Experts of a small language model: 10 layers, 505M tokens.
Below are experts of layer 6 (counted from 0) of a mixture-of-experts language model. Rows are named router (the router's row for the expert), gate (a neuron's input weights, with its number), up (a neuron's input weights, with its number) and show model dimensions 0-127. Each number is 128 + 24 x the weight over its row's rms, rounded and kept within 0 to 255.
After each expert's rows: a language model's description of what the expert responds to. This comes from a sample of Wikipedia text that the model never trained on.

# expert 42
router [157 113 104 181 117 103 147 151 119 128  81 140 168  46 140 106  89 131 160  89 182 160 130  64 133  96 171 166 142  89 112 109 116 133 130 129 123  94 115 149 124 125 112 130 113 125  98 128 132 106 150 153 135  89 146 142 135 103 128  96  80 158 135 144 116 108 128 140 130 105 166 103 139 134 120 128 102 112 153 146 116 103 129 149 146 156  97 106 101 139 121 147 134  99 132 140 143 150 101 101 108 107  81 109 172 151 103 122 145 119 107  96 142 161 104 114 183 157 128 155 120 113 107 135 153 116 120 148]
gate1 [163 103 149 168 123 138 152 115 129 109 112 105 119  69 152 109  95 117 139 116 129 134 145 134 142 142 139 131  96 163 113 110  85  84 171 126 117 132 151  96 134 110  85 164 129 118 104 108 117 118 113 140 136 118 104 141  82 156  81 114  83 122 123 132 116 104 162 135 110 114 160 132 164 103 163 187 145 113  81 118 125 101 140 128 144 135 136 143  89 111 121 120 110 145 143 107 178 166 147 132  88 148  93 121  89 130  94 157 148 111  96 142 118 148  96 131 125 124 136 172 143  90  98 121 142 125 157 141]
up1 [132 144 149 144  94  97 103 141 145 122 126 130 120 115 142 141 134 106  86  87 142  81 111 108 126 105 158  86 126 119 139 151 124 143 146 135 122 135 144  79  77 101 130 168 167 147  89  73 101 119 144 117 155 190 148 165  89 135 127 149 133 133 105 146  80 148 112 124 140 151  86 152 137 148 157 102  82 136 152 108 136 110 149 102 160 115 105 155  99  77 128 158 131 113 130 118 134 166 107 132 109 103 144 125 119 131 153  98 111 137 124 118 162 109 156 144 123 172 168 131 118  98 102 117 110 147 145 161]
Infobox field labels and values

# expert 21
router [153 113  96 147  89 115 136 133  71 123  94 142 128  84 107 143  85  98 159 115 129 165 121  99 142 126 110 141 145 116 120 138 115 131 107 135 127 157 105 136 104 130 134 149 136 100 104 140 119 113 132 118 137 113 128 163 122 147 111 117 122 145 126 160 108 111 152 139 164 114 138 120 188 138  71 137  90  90 124 134 163 143 155 145 139 152  93 141 134 145 106 159 164 101 137 126 143 130 125  94  99 142  95 120 156 174  78 120 156 134 108  97 167 124 119 139 138 164  94 178 128  88  88 154 145 111 161 163]
gate0 [177 120 121 150 130 112 139  89 103 120 133 104 110  83  99 116 103 162 135 141 123  73 132 121 120 133 130  99 120 133 143 106 127 166 107 100 114  95 104  92 116 123 145 134 104 105 145  96 110 146 161 124 122 147 131 152 112 100 151 125 141 142 152 120 142 154 107 122 108 107  97 125 180 135 154 163 130 101 125 161 121 132 174 142 132 103 141 128 176 125 107 121  96 138 186 128 120 168 106 107 126 106 139 172 140 147  80 132  82 124 138 107 152 125 160  96 105 143 146 122  96 165 132  96 117 140 153 145]
up0 [ 92 150 150 187 154  87 137 117 135 125 144 152 118 126 136 107 100 132 138  84 104 148 115 128 131 131 157 146 138 124 133 132 131 168 129 141 110 108 168 127 147 152 144 173 126 143  95  89 165 166 147 166 112 156 115 126 134 123 130  80 103 148 156 105 127 141 124 101 129  97 115 180 162  82 131 104  88  90 149 129 149 161 174 129 115 121 129 153 126  94 142 126 122 140 135 151 148 125 142 138 124 102 150  96 136 131 139 130 152 115 137  88  91 105 174 121 154 119 150 107 112 107 152 165 153 150 127 121]
Table headers and cells

# expert 44
router [161 118 114 161 125 109 139 170 120 141 102 135 145  99 100 125 111 124 133 132 164 148 127  74 125 162 117 139 145 152  93 120  93 118 120 165 132 130 117 131 124 130 119 139 139  92 106 172 143 110 138 129 129 120 121 163 112 107 116 107  87 139 132 158 107 120 116 133 151  89 149 127 149 140 120 151 114  98 127 122 128 136 147 125 119 160 119 104 153 136 117 120 139  81 126 137 163 127 129  97 124 117  86 105 163 159  70 144  90 110 123 125 167 149 107 107 132 164  98 152 125 129 109 174  90 130 121 129]
gate0 [129 138 147 159 163 115 112 108  71 156 168 130 140 118 131 120 116 123 106 133 100 139 154 116 133 113 130 134 107 100 143 105 149 158 128 120 178 162 108 108 127 112 149 120 130 103 146 100 105 103 168 121 110 174 109 160 112 119 131 171 123  98 131 181 113 123 115 109 125  94 143 126 101 121 102 128 108 110 101 114 136  92 131 121 146 160 120 129 128  98 123 111 138 126 152  96 105 131  98  89 128 175 175 113  95 142 148 150 152  71  96 103 133 121  85 189 122 136 130 123  93 152 120 127 163 125 127  73]
up0 [100 120 157 104 124 101  68 143 125 178  95 144 113 110 117 129 122 131 131 147 147 152 172 117 120 141 114 150 135 152 163 109  98 133 139 126  96 173 134 108  99 159 124 116 152 116 130 137 127 143 149 165 137 124 112 137 109 102 138 119 124 115 118 122  94 127 132 160 133 155 129 162 152 143 140 135  96 136 134 137 134 124 155 109 146 181 143 144 138 127 134 160 117 154 174 172 154 121 115 102 147 136 149 125 131 124 161 143 130 141 116 116 119 100 141 157 133 125 129  99 147 129 114 112 188 167 174 169]
Numbers and parentheticals

# expert 3
router [148 119 120 168 118 116 128 132 118 121 109 163 128  93 108  87 108 104 150 117 154 142 112  95 124 135 127 145 151 117  74 125  99 127  99 158 138 115 126 116 106 112 126 102  99 125  88 139 150 103 160 125 106 110 153 168 101 116 105  95 110 150 133 135  99  97 121 116 134 115 153 119 166 129 105 112  85 130 105 139 151 111 137 144 125 163 115 115 139 171 113 158 103  98 131 148 123 143 149  97  96 128 119 113 149 124 101 133 118  99  90 118 157 131 145 133 161 141 130 178  85  96 132 163  98 111 110 130]
gate0 [140 162 147 120 145  87 139 127  98 100 134 143 138 162 126 122 123 136 162 125 172 135  89 135  98 155 133 122 150 138 146 161 161 134 120 149 117 110 149 158 161  93 129 140 122  96  62 136 132 139 136 127 165 167 132 117 119 111 155 147 139 125 107 123 133 123 127 124 134 161 122 116  91 110 114 165 145 130 156  78 133 146 164  91 134 120 139 123 142 134  90  77 128 136 121 155 136 147 131  84  93 139 128 140 122 122 130 119 131  94 122 156  82  95 117 137 127 140  71 156 144 139 165 156 121 143 120  81]
up0 [143 118  98 124 119 125 118 118 159 154 160 121 122 114 110 150 146 130 154 126 115 101 110 112 135 116 122 135 123 155 111 133 115 157 153 104 172 107 100 101 154 120 124  87 142 121  97 155  68 129 125 112 154 135 136 120 117 112 106 133  91 145 130 126 135 172 117 119 128 109 130 112 134 155 157 119 127 113 141 124 113 113 101 121  99 168 137 159  89 147 127 128 155 153 128 113 105 116 126 127 130 165 130 108 173 148 138 115 138 124 144 130 152 136 117 122 143 121 130 110 125 179 108 103  96 125 136 143]
Media release contexts

# expert 17
router [156 121 102 152 127 104 123 145 125 120  96 149 141 105 144 123 122 124 170 113 139 156 109 100 115 149 140 137 194  98  90 119 105 124 142 136 146  91 121 149 119 104 118 116 174  91 117 165 129 114 172 132 121 120 151 148 100 109 110 130 100 126 124 140 109 121 149 127 158 108 164 146 160 136  95 134  90 101 159 171 160 142 120 132 124 155  94 137 123 156 115 139 133  91 134 138 162 168 136  94 118 138 117 144 173 162 135 122 133  70 119 116 163 157 123 163 160 174  84 173 106 115  93 122 141 109 144 110]
gate0 [103 144 157 112 106 136 167 128 106 134 132 160  88 123 124 126 130  99 135 108 152 145  87 125 131 141 125  96 193 104  80 142 118 118  92 108 100  94 121 107 104 132 111 111 142 143 119 133 143 145  93 151  96 118 110  98  91 111 161 109 137 132 141 118 159 121 162 116 157 158 165 138 127 131 178 172 135 124 141 146 125 171 125 132 113 160 149 150 113 121 132 174 129 121 112 143  97 151 138  88 151 140  66 133 165 158 116 116  64 117 144 109 123 154 118 161 133 131  93 132 138 120 136 129 147 112 157  82]
up0 [ 87  99 137 159  98 138  98 150 146  98  97 145 123 116 175 123 130  81 119 119 137  94 116 142 147 121 129 123 161 104 114 161 100  98 138 126 122 123 160 175 125  91 101 113 133 149 114  88 115 119 155 133 114 104 164 114 140 142  85 151 139 107 102 153 184 148 126 179  74 144 128 119 112 133 162 122  99 114 121  90 141 153 178 147 119 123 137 141 162 118 121 121  91 154 127 112 177 128 140 139 134 159 139 165 122 114 135 100  82 111  91 114  94 105 141 128 153 114 107 120 160 157 115 110 118 128 143 162]
Table cell numbers

# expert 5
router [151 116 122 158 143 124 132 170 108 151 115 137 146  96  86 119 103 160 189 115 127 147 119  79 110 127 145 164 172 127  83  89  89 115 126 149 128 127 110 146  89 116  84 122 125 102  99 144 165  89 130 153 128  89 185 139 155 132 111 123 109 138 124 163 108  75 151 128 131 128 144 130 152 128  69 147 107 119 125 171 139 111 156 147 130 158 125  86 122 141 119 123 123 105 130 115 135 139 103 144 111 134 107 150 182 120  87 101 116 123  95 117 142 135 106 107 162 157 111 145 102 141  96 162 113 116 136 144]
gate0 [154 183 141 162 170 118 120 166 188 166 110 117 111 129 185 103 128 101 139 157 141  95 146 167 160 179 129 149 132 144 109 141 111 109 126  89 102 122 101 108 127 132 166  91 155 141 103 131 148 108 102 113 114 126 131 137 165 158 138 149 139  81 110  95 116 152 125 155 116 114  88 154 117 156  96 112 134 140 173 143  89 142 105 112 139  93 122 103 117 104  97 146 106 122  86 114 120 172 124 131 135 121 110 129 137 114 103 179 134 130 141 136  85 167 134 132 157 160 167 117 118 127 147 146 101 116 144 162]
up0 [134 110  89 130 133 128 169 122 128 106 134 152 151 127 102 121 157 131 141 138 163  88 123 153 150 155 108 128 148 150 155 157 169  97 174 125  70 130 138 103 152 149 148  93 132 102 134 153 164  98 149 122 134 146 107 138 114 163 142 160 114 130 165 121 113 169  73  94 124 132 132  96 130 130 146 134 149  88 155  69 103 110 176  89 118 130 144 139 149 108 124 123 130 112 145 114 134 133  77  91 132 119 146 134 167 116 110 144 111  51 130 104 162 122 117 143 160 115 143 140 147 137 121 190 107 115 146 112]
Conjunctions and range separators

# expert 20
router [140  97  99 168 127  69 129 133 114 125  88 142 141 118 119 117  86 113 158  97 127 168 114  79 115 138 138 149 159 119  92 121 118 146 117 169 137 148  86 122 139 113 121 123 131  83 122 143 126 149 139 138 133 118 194 158 106 128 120 135  87 155 111 125 150 130 142 142 152 130 134 120 133 131  96 137  89  91 164 141 165 117 117 142 120 169 115 148 123 128  78 125 191 101 139  97 151 154 147  98  83 116 124 142 141 149  93 115 169 128 130 113 168 151 121 116 157 158 103 160  73 115  97 157 104 111 154 153]
gate0 [113 113 123 133 137  91 161 109 107 179 135 155 117 118  99 112 162  97 126 195 161 133 159 101 139 157 124 116  84 113  90 117 171 185 169 100 146 123 138  91 116 161 124 143 147 150 127  99 104 146 110 135 109 158  89 141 136 114 115 146  98 155 112 114 106 165 106 142 152 129 167  69 126 160  99 141 129 180 149 139 132 122 114 136 108 129 103 115  97  87 116 113 167 113 166 164 154 157 142 153 145 151 138 115  99  97 139 130 134 129  62 116 126  96 138 123 117 100 101  98 171 136 132 134 123 137 132 118]
up0 [145 158 145 151 112 127 145 145 119 114 103 130 121 127 163 135  68 110 114 154 152 116  93 127 116  99 118 115 118 128 199 119 128 150 129 182 137  97 109 150 119 187 174 130 138 132 134 110 105  85 139 128  91 141 122  96 119  89 130 112 110 126 164 177 126  76 153  85 142 126 103 146 162 133 145 122 107 114 102 138 118 104 123 117 118 106 118 122 148 135 149 147 106 141 122 122 115 131 191 103 117 100 133  81 153 126 100  94 138  61 116 127 148 125 118 104 121 154 141  91  86 133 138 123  81 126 161 128]
Office and institution nouns

# expert 7
router [138  69  56 148  93 140 139 131 109 102  96 138 129  86 115 131 113  99 141 141 160 136  98  97 143 125 119 150 151 114 122 126 100 131 143 163 121 126  93 141 131 127 116 108  94 126 120 173 134 116 163 139 123  89 185 143 129 121 122 140 108 137 140 125 132 108 153 130 119 130 172 119 164 146  95 150 118  97 137 147 143 113 140 124  81 134 148 148 103 123 127 129 137 126  93 106 144 136 176 113 107 129 107 115 164 162 108  77  99  98 117 120 142 118 127  99 158 130 106 147  86 119 126 138 123 126 142  92]
gate0 [ 96 120 117 169 171 160 163 147 135 128 140 144 155 144 144 124 136 127 115 160 132 130 124 145 108 108  94 118 111 123  82 122 116  98 127 128 134 150 139 124 119  87  91 135 109 122 167 163 100 101 119 118  98 143 116 118 113 156 146 146 191 128 113  78 101 134 142 130 147 184 138 118 116 128 101 155  78 166 110  93 158 146 138 131 112  96 135  98 157 124 148 142  67 149 134 135 159 141 115 130 103 120 100 106 154 156 140 123 128 117  75  95 142 142 147 144 169 133 126 170 149 150 110 176 106  94  87 147]
up0 [137 179 149 103  98 142 119 131 141 109 146 127 133 147 106 107 126 105 119  97 134 100 103  94 154 131 126 128 113 136 150 144 128 122 154 147 124 107 159 154 124 150 148 128 102 152  98 149  96 136 101 169 148 104 147 141 147 132 104 139 164 189 162 147 161 115  97 170 143  96 136 127 120 117 169 133 105  84 113 126 153 155 105 115 158 152 150 108 208  81 128 139 112 192 127 133 105 119  72 107 125 111  88 145 118 161 135 127 123 115 155 134 110 118 111 159 127 136 117 116 134 120 102  96  95 133 109 117]
Infobox headers, time spans

# expert 52
router [150 143 124 160 146 102 152 154 118 129  93 118 144 129 124 114  57 133 183  90 121 136  95  88 120 128 127 163 169 100 101 108  53 124 121 135 133 140  70 152  85 132 110 104  90  99 121 135 108 123 143 139 140 112 176 156 147 121  95 137  97 134 121 142 122  79 148 126 120  85 182 125 154 134 112 117 113 122 129 133 144  98 114 146 113 145 108 102 150 142 128 131 125  71 125 104 168 148 110 116 105 158 125 142 179 176 106 111 121  90 129 150 170 139 114 116 150 128 102 151 101 130 107 155 138 147 137 157]
gate0 [ 76 141 118 200 116  94 102 131  98 166 108 132  90 156  95 169 132  65 125 122 101 154 110 209 118 122 150 104 148 141 133  87  86 125 115  96 122 141 109 112 113 153 145 146 131 134 114 151 123 134 168 186 110 177 127 100 137 128  73 127 129 110 155 141 139 129  90 120 117 166 156 125 123 113 161 122 123 123 135 104 121 150 139 102 132 134 125 123 120 108 178 112 125 127 163 147 141 155 151 162 166 165 154 125 150 128  95 133 139 108 144 161 133 139 140 126 108 116  67 112 143  80 129 180 111 153 135 142]
up0 [150 125 143 151 120 177  87 111 151 152 114 160 117 117 121 146 136 130 132 155 153 148 108 159 160 129 126 156 147 145 119 111  73  99 150 134  99 145 126 139  95 134 135 105 192 106 142 177 120  55 129 138 140 135 116 159  72 155  83 140 155 127 113 140 171 150 157  98 108 125 122 126 129 107 144 139 115  99 110 139 106 115 132 150  92 173 106 133 103 100 110 150 171 125 111 145 136 136 114 138 138 150 196 152 129  93 150 119 103 133 124 148 121 131 122 141 116 134 162 176 119 126 140 136 140  83 131 143]
Quotations and naming

# expert 31
router [171 128  92 164 132 111 132 176 116 105  76 173 115  96 134 112 106 110 156 105 117 168 127 104 117 130 112 145 154  96 121 121 107 103 136 123 124 128  83  89 125  96 123  96 144 138 126 145 117 103 130 131 128 116 163 149 122 117  90 121 100 158 140 117 134  72 161 153 116 147 125 123 151 114  88 134 134 127 115 138 151 138 109 108 122 148 134 134 141 134 124 136 156  97 139 137 153 167 132 132 105 130 112 137 163 138 111 106 128 107 115 139 147 152 135 122 151 152  88 144  93 105 120 156 127 133 122 149]
gate0 [ 97  99 155 126 133 177 165 155 162 115 109 108 108 149 100 143 150 117 139 142 136 177 108 123  86 145 115 132 159  68 138 129 122  94 124 118 167  99 107  93 190 131 174 170 134 165 119 124 175 145  82 147 107 131 130 141 123 143 108 107 139 137  99 134 117 120 118 132 110 134 146 153 162 115 110 123 135 146 170 117 110 111 151 103  85  99 135 117 139 141 141 128 113 118 131 132 147 152 103 140  92 130 110 151 123 101 119 121 145 120 112 121 134  98  84 154 102 123 120 121 139 126 129  99 122  95 194  90]
up0 [137  89 115 128 132 157 113 123 129 111 149 130 133 141 172 141 140 128  82  76  90 136 158 131 140 117 174  86 122 161 111 116 118 166 143 137 135 138 152 123 129 141 114 107 164 148 106 183 124  93 140  94 130 107 108 124 121 133 144 130 140 107 125 119 137 137 149 123 128 148  59 131 159 106 131 104 108 112 130 146 147 166 116  99 105 119 141 105 112 131 116 117 137 169 100 160 124 122 107 150 153 136 157 103  93 103 159 141 112 151 110 163 133 122 162 109 128  96 167 150 129  87 131 138 104 130  95 124]
Historical empires, eras

# expert 18
router [121 129  98 151 143 103 151 152 104 121  97 166 143 111 101 121 107 107 153 138 141 141 121 132 147 156  92 156 138 126 120  97  86 140 134 144 165 165 127 120 124 105 104 137 106  91 135 159 114 129 139 120 145  83 155 166 130 134 126 130 101 145 118 140 102 111 137 121 121 105 165 130 165 125 117 115  92  82 137 113 137 144 129 145 126 181 125 134 139 143  90 138 188  89 134  93 160 159 118  95  87 144 122 128 149 155 111 138 127  81  91 123 174 162 103 107 156 150  76 171  93 136 116 158 109 109 150 138]
gate0 [107 143 157 131 121 114 105 148 147  92 140 119 144 156 152 116  86 111 134 157 128 121 127 139 137 127 111 132  95  91 103 141 116 108 152 172 138 147 112 113 117 114 133 119 130 122  90 103  96 104 111 119 112 133 117 138 137  90 134  93 183 125 153 124 188 150 159 145 166 149 145 150 114 162  92 130 150 102  98 124  92 149 108 135 130 168 160 106 157 115 106 153 150 128  90 240 137 102 139 127 152 104 135  94 150 116 100  98 115 174 131 177 108 109 117 163 158 106 153 127 167 133 140  97 149 125 129 126]
up0 [191 133  98 122 103 154 122 100 140 137 165  92 170 110  79 104 102  87 140 126  98 149 125 123 120  73 133 143 135 153 130 103 130 154  89 153 119 118 128 123 140  91  83  89 166 120 128  74 151 133 102 145 174 101 110 155 111 130 107 146 111 120 132 111 114  91 126 127 122 141 105 107 115 131 125 175 100  77 127 109 163 116 171 113 103  98 145 142 123 163 113 120  89 151 152 129 128 123 136 111  89 115 145 135 122  90 123 153 135 130 125 113 119 169 155 176 115 113 118 188 141 139  86 120 187 136 146 103]
Subject pronouns, surname endings

# expert 9
router [152 111  91 163 114  97 140 136  56  91  97 160 143  89 115 140 108 123 161 109 116 148 136  33 128 120 135 180 148  98 122 144  91 121 132 132 126 147 102 162 133 100 127 121 125 122 115 152 114  97 144 118 160 126 130 186 127 108  98 122  91 150 157 169 127  97 134 127 145 118 150 107 182 109  92 158  82  98 139 149 159 128 126 158 152 155 117 101 124 132  97 159 159  81 118  95 155 135 123 125 104 133 128 121 142 139  72 112 159 118  91 152 141 119 122 137 141 157 119 161 105 115  87 145 151 110 145 157]
gate0 [ 84 129  86  98 132 128 110 118 136 133 123 114 126  99  79 123 109 126 141 138 156 139 122 108 114 122 129 119 158 155 113 147 137 127 115 129 167 136 115 133 149 140 128 160 159 117 114 107 134 115 122 128  99 123 158 174 108 153 136 118 114 153 105  96 109 110 122 138 145 152 135 130 104 112 130 109 120 144 118 135 106 139 181 145 134 168 152 145 112 151 111 120 155 103  98 142 130 138 116 132  94 120 118 102  94  96 144 103 175 150 142 139  82  86 147 121 112 122 110 115 100 105 124  99 142 108 120 146]
up0 [156 118  96 143 112 120 120 124 132 121 162 114 152 149  54 131 109 138 125 143 109 119 103 131  95 113 187 134 139 155 128 109 111  70 121 117 159 144 113 147  92 141  96 159 138 108 143 142 118 123 152  98  94 120 153 142 146 152 132 129  99 153 163 126 129 183 158 144 137 119 183 140 152  93 163 101 120  96 149 119  92 105 118 112 162 162 157 103  91 138 123 118  86 139 124 131 135 133 135  87 124 121 150 175 107 136 131 128  98 138 185 135 149 159 143 120 124 124  85 112 132 158 131 145 155 135 132 133]
Elections and politics

# expert 23
router [149 122 101 186 134  95 140 168  89  85 105 135 159 118 133 111  77 138 154 114 131 152 125 103 122 154 146 152 142 131 120  88  92 138 121 165 156 136  87 135 136 113 103 117 135 112  83 125 151 132 136 118 135 114 157 168 132 119 113 141  96 151 155 134 110 110 143 118 133 137 141 152 174 122  94 143 103 113 124 136 128 106 142 123 127 179  89 141 146 163 141 159 149 105 105 144 146 131 141  92 103 127 130 130 144 184 102 130 129  92 114 132 206 131  87 153 137 140  87 156  59  86 104 148 116 122 118 118]
gate0 [ 90  74 136 103 112 108 137  95 135 111  86 141 146 135 115 165 130 100 149 107 138 130 141 133 142 148 127 165 132 126 151 111 122 111  87  99 130 134  93 140 113 161 120 127 122 121 146 133 122 119  94 128 104 127 138 114 116 149 126 173 124 110 130 135 153 157 150 136 149 134 113 133 116 133 149 120  91 124 131 178 117 128 128 138 128  87  56  93  83 142 154 117 165 114 135 103  98 118 131 136  95 153 121 143 151 114 111 138 130 147 116 144 146 112 119 154 150 141 120 106  95 112  85 168 170 139 103 148]
up0 [160 129 150 149 107  92  88 148 109 172 151 132 155 111 166 138 108 160 120 107 110  86  98 111 146  96 117 108 108 143 156 125 114 148 130 100  87 105 113 141 154 114 112 119 121 143 140 147 101 153 141 185 120  96 138 159 119 127 136 110 142 165 144 121 134 173 111 157  52 112 163  92 127 109 131 123 112 115 142  92 138 160  85 129 126 131  69 154 118 102  69 121 111 112 166 121 145 112 129 124 101 141 104 113  91 109  98 131 108  98 122  98 144 116 130 122 147 145 125  84 121 106 153 156 115 111 130 128]
Sentence subject nouns, copulas

# expert 14
router [155 117 110 179 135 106 136 135 128 145 117 151 160  78 102 103  79 119 154  82 195 173 122 106 122 105 123 148 133 108 126 105  80 121 122 118 151 107 104 124  89  97 115 117 142 119 118 147 118 132 143 145 140 107 140 140 145 114 103 102 112 131 115 166 117 109 113 144 116 121 175 101 144 141 113 120 100 100 147 129 128 105 133 147 129 155 118 148 115 134 107 144 150 107 124 114 165 164 126 118  92 126  99 134 159 128 127 132 132 111 105 101 153 167  98 122 203 159 101 169  97  97 129 180 144  98 147 145]
gate1 [114 126  92 164 143 130 105 127 169 147 140 102 117  70 124 137 112  90 133 125 152 127 146 126 133 119 119 114 111 147 180 135 122 136 111  90 109 131 112 116 121  90 105 108 127 124 144 111 167  94 126 157 134 152 105 110 133 134 122 161 135 157 150 163 160 105  96 122 112 167 124 103 153 120 159  98 150 144  98 144 174 146 149 133 117 113 133  96 129 105  81  85 134  95  83 144 133 148 119 175 146 132 121 162 162 162 145  82 133 121 137 102 140 125 138 142 112 150 138 138 125  79 140 187 113 118 132 131]
up1 [136  89 131 108 125 133 137 123 111 105 192  85 160 164 109 101 117 121 122  95 155 151 176 131 136 110 110 141 138 152 191 132 114 104 121  95 110 159 120  77 106 140 109 134 153 125 142 134 137 142  95 139 160 123 134 114 115 119 148 148 188 156 118 125 135 147 144 108 115 149 160 110 157 145 161 122 146 109 133 144  87 119 119 146 120 114 115 149 152 144 101 140 128 104  92 119 105 121 142 120  81  85 115 103 123 105 151  72 144 187 154 102 173 133 121  82 178 155 167 104 136 109 119 113 130 142 125 101]
Infobox field labels

# expert 36
router [146 118 109 159 139  87 150 144  92 131  88 125 148 110 108 123 106  65 157 110 126 147 108 102 122 145 122 131 141 115  73 119 128 131 121 161 123 149  92 121 112 102 109 120 115  96 119 142 107 126 136 116 123 106 138 163 149 104 130 111  97 153 129 152 109 111 126 155 141 102 161 141 163 101 117 111 110 111 132 143 158 130 152 140  92 149 117 119 125 135 107 149 136  86 128 122 190 161 136 119  85 106 121 131 176 122 116  93 137  80 133 144 179 131 108 109 145 160 101 171 106 122  91 141 105  96 134 146]
gate11 [163 120 151 148 160 139  88 145 136 138 128 138 132 151 140 113 107 124 150 149 102 167 160 137 148 126 109  83 119 175 138 113  66 103 140 105 145 135 136  99 158  93  91 134 121 137 128 130 119 103 173 127 121 155 172 142 132 125 153 134 171 115 115 152 128 115 124 127 153 122 141 121 127 147 113 160 127 147  95 124 105 148 137  87 116 156 111 161 130  97 114 118 111 117 163 115 141  86 162 127 156 117  98  66 125 111 145 123 106 116 109 153 142 120 155 110 112 132  76 147  79 100 133 116 114 135  84 132]
up11 [162 145 146  93 147 132 113 152 168 136 141 103  98 149 157 103 155 150 153 127 129  94 106 131 114 115 134 110 117 152 131 123 167 106 101  62 123  76 128  92 118 128  89 147 125 134 140 163 153 109  94 168 128 117 123  62 127 121 133 162  96 148  93 113 126 119 103 123 147 105 139 125 153 145 141 149 123 134 121 161 116 149 132 151 123 149 148 146 137 156 146 112 148 118 140 116 158 142 163 173 151 123 120 113 142 133  93 163 123 152 112 168  98 142 134 119 125 118 114  84 134 131 155 118  96 125 168 134]
Commas and opening parentheses

# expert 50
router [133 121  94 152 123  98 134 183 110 110  89 103 170  96 134 122  98 113 153 112 129 180  95  75 126 165 140 144 143 128 127 113 113 132 129 135 140 129 138 161  97  78 111 138 143  99 103 150 120  92 156 151 131 103 162 173 155 113  77 139  92 173 146 164 125 108 109 114 112 129 194 111 167 121 111 133  60  94 134 156 180 135 120 133  92 170  97 127 129 137 102 134 151  96 130 139 137 150 139 115 102 119  79 134 171 135 123 109 145 117 113 122 170 155 116 124 123 150  96 163  98 153 114 163  89  90 120 119]
gate11 [119 159  83 126 118 114 101 115  96 114  90 124 120 108  83 136 111 133 163 132 109 151  85 139 134 176  78  91 191 122 111 139 173 111 116 164 132 119 126 151 126 123 143 170 125 137  92 156  99 137 110 105  99 149 177 120 109 153 160 119 103 129 131 123  68 147 126 128 118 161 156 104 157 141  83 151 105 122 138 121 124 146 126 142 152 147 133 145 132 125 148 129  92 117 144 162  85  93 166 111 161 102 119 126 161 143 108 120  86 145  81 111 120 128 113 149 116  90  74 176 125 134 136 166 116 144 110 159]
up11 [122 167 116 159  96 109 169 107  79 115 116 156 145 115 143 130 117 131 167 112 139 144 165 143 138 124 199 153 126  81 128 121 138 148 119  90  91 119 162  89 124 121 152 107 182 110 150 128 117 139 105 126 126  90 128 200 151 135 100 113 172 140 126 106 152 105 115 167 105 153 142 147 134  97 168 131 140 150 111 106 141 111 113 125 156 120 172 140  58 151 133 130 149 147 105 119 134 183 122 166 107 109 115 127 135 103 131 118 126 116 171 156  84 145 130 139 156 125 132 110 139 151 135 136  90  74 138 146]
List commas

# expert 40
router [141 123  97 161 123  97 127 189  89 119  72 163 140  88 129 136 104  96 163 124 139 180 119  95 117 171 103 142 169 145  94 109 106 127 123 140 127 129 111 116 116 122 131 113 126 101 134 159 114 117 136 137 133 118 146 147 125 112 119 126  92 143 127 145 128  86 105 110 147  95 153 129 181 155  91 126 119 109 140 130 114 128 118 153 122 172 144 130 135 160 146 144 158  75 129 108 144 134 158 107 101 106 112 124 184 184 108  99 104 123 119 117 202 141 117 117 133 137  97 147  93 132  94 174  90 116 125 110]
gate0 [156 154 119 145 168 137 178 107 162 146 142 116 136 120 177 104 159 118 100 133 134 142  99 107 127 143 191 137 139 146 148 163  74 101 138 157 122 108 153 131  99 105 167  78 139 102 151 150  74 115 103 144 113 130 146 164 113 103 105 144 152 172 103 124 131 112 143 113 132 110 135 114 111 127 116 136 125 144 145 125 101  84 171 109 148 152 173 115 122 114 116 171 140 149 119 150 143  98 164 148 144 151 104 137  88 151 125 132 165 107 117 144 133 174  89 146 120 114 137 144 142 175 181  96 163 120 129 173]
up0 [115 138 149 107  83 115 108 124 152 151 105 134  64 128 131  89  92 135 124 154 143 135  95 128 111 131 140 120 196 146  94 143 118 166 153 126 101 132 121 107 129 147 107 143 127 112 121  93 150 125 123 106 112 140 111 187 103 139 113 156 154 115 111 110 104 122 124 102 144 127 145 142 115 134 125 117 160 148 130 153 148 127 133 146 169 120 158 152 149 138  91 170 145 147 152 151 151 129 174 135  99 102 105 131 127 110 104 164 154 123 116 147 135 101 158 118 127  93 138  99 105 153  89  99 149 140 120 140]
Numbers and quantities